Below are experts of layer 4 (counted from 0) of a mixture-of-experts language model. Rows are named up (a neuron's input weights, with its number) and show model dimensions 0-255. Each number is 128 + 32 x the weight over its row's rms, rounded and kept within 0 to 255. Numbers have three digits each.
Before each expert's rows: a language model's description of what the expert responds to. This comes from a sample of Wikipedia text that the model never trained on.

# expert 15
It responds to: Line-initial dashes and pipes starting infobox or credit list items, such as - Directed by, - Died, plus labels like Country:, Succeeded by.
up1:128129094155136174157127139115178179045153109147131156063130117071142110168174091184172137088126116123151076147136117105109211109199112131080115160126145114114219122109161121120140131149111188052096141111155057118190109157137060142164166146200135113180147162152166127089124087144118154086084159127174125109102115133147128127167136164116136160126102033131140128121148125072131129115114134172203115108147159176109132098113147157154166156164150125158108166161108130130132164122115129085163113128127184130144151106098107131149118107099109134113158090145062112134106126173074120156167082124135169179136123111083164088165088095118090118072172135120101146098146109165138157165181152121102180132145126102085141086079090088114171137118127064085114142154144163110120092141158093

# expert 4
It responds to: Single consonant letters or small clusters inside rare place names and foreign words, such as Tre-v-ecca, Per-p-ignan, tran-qu-il.
up1:182133110140127152087130131067100160165150181173202127095125152092175082144136116094092155115143135175131119082073131098104158091116128140105172123176152176128105151111139126183166160067106112151183132082145163148129085146116140113143123144093094078138159069133135123115159163104085129091133134153120103066105099153132139084112167143113099141069123130129077158080138059141132062132128100108137125150162096160115089099091110048141169169178111108081134124080152119095070152171085106111113115095119140118142127164106147075125112136086110147166170126130087135134120064135035087153121124088114142142130102211129103117101175118137076167158171164128145087190107167176174093136149125114169149135115093132046126120094124182074099123125179053085145189156140138092132143072134038

# expert 7
It responds to: Line breaks and spaces ending infobox or taxobox fields, after title headings like = Name =, plus == markers and math braces.
up3:142156100140124114129150161113068099067152104108095162097109127130161065151085123176158138087083118127054113101148157156141134121109097150158105147093104132111148152130154099128083143135117125222118170048135111133091160125102124120114128073182106116135073121141114117167149178130108029117134125142122052084126140076104162162117119114132146182122129088147097169108124132105103094082152086140143150073146130084098115174132087174073126150074152158151144158153137143145116166164140111125114118182094125131059132114150185151135161153143125154132158118138120174088141134185081113112090183136099186158127128140137095052106097186145135156145164110140122179058114131174152160164160172137118088116136067136087108171163151097170083153165113101119112141156065099112252190097083133

# expert 0
It responds to: Final word of multiword proper names and the closing quote or parenthesis after them, such as University, Award, Cup, Council, "Snowman".
up3:176072122123079107162182115135097130166098121125137192057143107114096154131123160120173071156182132086112155121137065126036148140185125172098157082095120071098127125143162134134156155156120151086131166127076129184166113108119120044129111129137110112148167169186071170139145098131148106150156147172159170117118128112162091201091120110078115157109134134105114186110124137197145129128175138130142168193136140153119054136118126084188107179129143147137129164172077143152111127168163112083148145143141144102148159077094154120123105094132135094183098103166195121091128164123111090129129127111176115132157141192117129112155179110124188149090138171145125119141153145089130187125117092101110164155107049142163114135156088144146123098153079156168135110088103112048208151045118132

# expert 13
It responds to: Mid-word fragments inside proper names (Ph-ar-rell, H-ar-old), capital initials like O, E, U, and bullet marks in infobox population or location lists.
up1:088134085115128125109128094130087122146143101131125104114133132070097135177056144171150133149212112105111128124145161097111113090118163133116128103104110171108115147116171057117071153121160090206105100113086141138142106088138162035213092163108162161152193140060117132129147106181126170125144135097101135149075154077142127116122065131151080140191138174141156063134087089144086090117114130179115070125139152098133090116110128164147164161100148163207199113139189159071085170077150148103100123106126093173094167102128136142110103178195079149125155149137056146074174091146134119181107105114165171129124169162148153127188110172140095111116073157194161129148112145123178134189122104161142135104127145159126136106211113187123113126065095127098160153180105190123110116111131116

# expert 12
It responds to: Opening pieces of foreign surnames in tennis and sports lists, plus colons, slashes and field labels, such as Ts-itsipas, D-okić, Episode:, Children:.
up1:162067095116104154092169172145099163101156085107107119168152097138156125139117179130118112092144121157113197104129100181124125125164046081104145139065097144077181143177131142143129081141103124123131106150156122135137142126082189165070134154071160094186131170110127129103142143134136194142138118179137161124178136206207149149093171150147091113170127106110122149171149127170120125112091165142177076104106171051102147124108121094132166131076140187131075084138149087103063129159114109156085149130167138096074139071164120137126163130128084154115141066110140131104087153118151126129106129072148135140108148112117129124157097170115104163066096135109091108091157151144126182143124127189085144076118153140134157129127097067153129142085132101150164148115113139071168144117098251